config.toml
d_model = 256
experts_per_token = 8
balance_bias = true
attn_scale = 0.0884
seq_len = 256
Below are experts of layer 2 (counted from 0) of a mixture-of-experts language model. Rows are named router (the router's row for the expert), up (a neuron's input weights, with its number) and show model dimensions 0-255. Each number is 200 + 20 x the weight over its row's rms, rounded and kept within 0 to 999.
Before each expert's rows: "gets" lists some tokens that make up at least twice as much of what it gets as of all text. This comes from a sample of Wikipedia text that the model never trained on. Tokens count by the router's weight.

# expert 79
gets: " |", ";", " -", " —;", "%;", "};"
router,220,192,241,164,239,193,206,202,191,170,188,182,173,218,203,198,206,221,196,181,133,177,202,195,217,229,182,200,180,188,187,210,216,206,182,222,152,198,166,187,199,190,195,204,192,181,199,187,202,184,179,186,199,202,220,194,197,199,209,200,191,214,194,196,220,192,200,209,222,211,169,197,197,246,205,203,193,222,216,249,200,207,231,211,194,206,207,266,211,208,197,212,209,203,212,216,167,203,174,183,207,219,208,209,174,152,196,203,200,206,179,152,197,204,235,204,183,168,169,204,206,213,205,215,184,175,205,157,195,211,160,225,198,227,206,179,213,208,199,188,161,191,195,206,204,218,223,210,205,205,217,190,181,219,147,197,198,243,190,219,200,218,213,191,193,204,203,194,235,184,192,247,214,188,198,202,186,166,199,217,202,196,177,184,198,220,181,181,246,205,160,236,247,211,209,207,198,209,176,212,201,199,250,211,195,177,217,237,203,208,199,250,217,203,188,200,213,204,199,220,177,182,176,199,172,186,231,218,192,165,211,195,204,192,155,211,185,181,207,194,172,199,224,179,184,228,187,197,216,193,215,193,194,221,203,210
up0,199,154,189,172,196,207,204,218,174,204,198,216,216,226,201,214,176,216,247,193,237,218,171,176,194,192,162,214,195,215,204,227,182,185,183,197,177,195,181,192,180,182,171,197,175,214,195,198,178,211,234,167,181,236,189,187,188,207,187,192,186,188,234,185,222,199,179,205,215,194,250,168,192,211,196,167,216,210,216,183,219,184,185,200,208,223,189,209,224,207,196,201,216,189,194,205,208,194,175,178,196,202,241,181,195,180,209,223,197,225,214,201,207,195,207,254,213,223,191,237,197,204,209,215,151,189,194,188,234,198,185,185,234,181,180,183,182,195,209,189,227,195,216,209,208,218,202,190,228,216,246,206,184,183,186,212,231,205,168,187,214,215,207,173,203,208,206,219,230,185,191,209,213,180,211,232,206,242,228,203,224,231,185,198,168,225,218,189,214,214,197,184,217,184,194,186,232,206,187,200,176,204,165,223,190,204,235,259,200,253,229,211,165,203,163,196,173,181,195,228,226,221,181,167,224,202,175,221,212,205,197,216,201,191,177,213,189,183,231,169,185,205,205,158,216,190,204,207,200,200,224,177,209,227,207,182

# expert 80
gets: " |", "|", " United", " Gold", " World", " medal"
router,209,191,206,185,269,191,207,180,200,220,197,195,187,220,196,198,238,196,202,207,202,186,196,177,227,231,198,197,189,190,207,204,193,196,202,193,166,205,163,176,199,168,172,192,208,183,187,201,214,191,184,193,218,202,208,198,228,182,202,202,195,212,230,191,227,222,205,218,215,193,215,184,209,226,221,196,189,223,248,234,206,213,229,204,177,211,179,200,193,177,207,199,195,201,213,171,187,167,182,193,222,227,226,214,172,171,204,207,186,203,192,196,195,208,229,195,236,207,202,188,212,176,245,230,199,177,191,181,169,216,152,202,205,187,194,174,205,219,190,189,190,203,183,203,234,190,199,159,260,210,200,189,179,167,183,193,191,228,186,201,203,227,216,222,238,240,226,183,215,242,215,201,199,189,217,155,192,181,195,238,230,172,187,179,203,217,186,180,219,181,195,229,217,177,215,223,233,175,202,206,172,192,224,191,180,188,204,242,195,201,217,207,202,185,193,192,167,178,213,209,163,193,175,207,165,155,218,182,217,185,206,209,206,201,173,222,172,201,231,167,181,203,221,153,195,169,199,184,206,190,229,213,204,224,202,207
up0,191,179,222,184,199,217,175,180,210,204,180,197,226,229,218,178,149,200,231,183,196,225,185,230,187,211,170,173,202,200,202,173,206,194,181,149,216,185,204,195,250,192,220,199,200,220,169,187,183,216,202,217,224,215,171,195,212,168,143,226,242,196,170,209,222,218,200,166,190,192,196,194,200,193,213,171,202,186,201,176,192,200,204,203,217,199,174,217,203,205,164,202,195,217,192,211,202,210,214,216,208,212,197,245,209,160,207,208,187,215,172,220,190,204,208,214,223,220,218,217,183,227,246,212,204,213,176,207,204,196,196,190,198,189,227,212,197,203,207,223,232,200,189,185,207,196,210,215,231,187,191,230,192,235,204,224,184,163,202,182,190,201,198,187,225,173,248,168,164,195,207,195,217,203,248,171,231,217,200,209,219,198,219,185,218,203,192,188,189,200,173,228,201,211,200,186,203,199,166,186,212,184,224,192,200,203,226,202,195,202,204,222,186,204,184,230,163,167,210,160,181,171,182,216,202,158,226,188,211,214,175,211,192,229,229,162,225,207,216,226,199,212,197,190,190,174,191,190,189,235,200,170,198,201,157,156

# expert 45
gets: " |", ";", ");", " —;", " -", " Nominated"
router,188,193,204,174,181,190,203,193,191,200,195,177,193,213,200,208,205,205,219,213,161,218,227,195,218,180,176,176,178,208,201,210,190,216,160,208,198,209,189,208,207,189,208,259,187,201,207,197,211,190,205,198,212,179,209,192,185,213,231,203,199,200,223,202,190,175,204,171,229,199,201,181,180,193,203,198,188,216,199,240,196,210,243,197,223,189,192,231,210,206,192,220,231,190,213,201,191,208,170,210,203,239,196,214,197,182,212,166,220,201,128,168,191,202,229,212,178,215,215,201,199,205,209,212,197,178,209,169,220,168,140,198,172,193,265,180,210,190,206,206,140,199,192,196,204,213,203,191,241,177,214,169,187,199,169,178,203,211,194,222,204,191,197,183,198,209,225,205,223,202,200,204,204,181,203,223,185,164,211,217,218,191,187,166,210,206,177,185,199,200,167,227,205,222,221,230,219,202,177,210,206,195,234,195,209,214,220,241,223,180,201,225,231,200,201,220,201,178,181,235,173,149,184,199,186,187,203,201,232,141,215,211,247,194,212,212,200,175,196,164,187,205,235,154,197,234,203,203,180,195,202,201,185,201,195,213
up0,248,215,195,198,180,194,168,186,179,247,170,226,222,188,186,189,207,196,209,190,206,172,201,143,203,175,194,209,208,173,196,188,209,204,209,219,212,206,169,214,198,193,227,182,239,224,174,191,202,150,182,208,217,182,218,201,211,198,231,190,216,196,175,192,204,190,173,218,204,185,167,236,242,185,202,197,199,202,183,231,213,195,224,195,182,203,214,194,160,207,196,169,207,208,168,161,195,188,196,231,229,146,226,207,209,183,220,232,236,202,200,221,180,220,207,193,189,207,197,215,195,205,191,197,201,204,203,208,171,202,204,196,194,226,193,179,210,201,194,209,232,209,180,219,261,195,242,205,197,208,182,180,216,231,191,198,158,202,209,183,219,206,184,203,212,173,158,226,184,231,219,224,199,187,189,206,172,184,202,191,203,189,252,182,184,178,213,217,211,199,220,233,203,261,182,165,183,188,193,201,188,209,168,197,196,188,149,199,190,205,212,220,213,195,188,186,193,196,212,189,213,227,207,184,202,201,209,232,200,242,193,199,195,200,207,196,167,210,216,187,168,161,193,187,184,221,194,204,193,214,195,214,210,243,209,182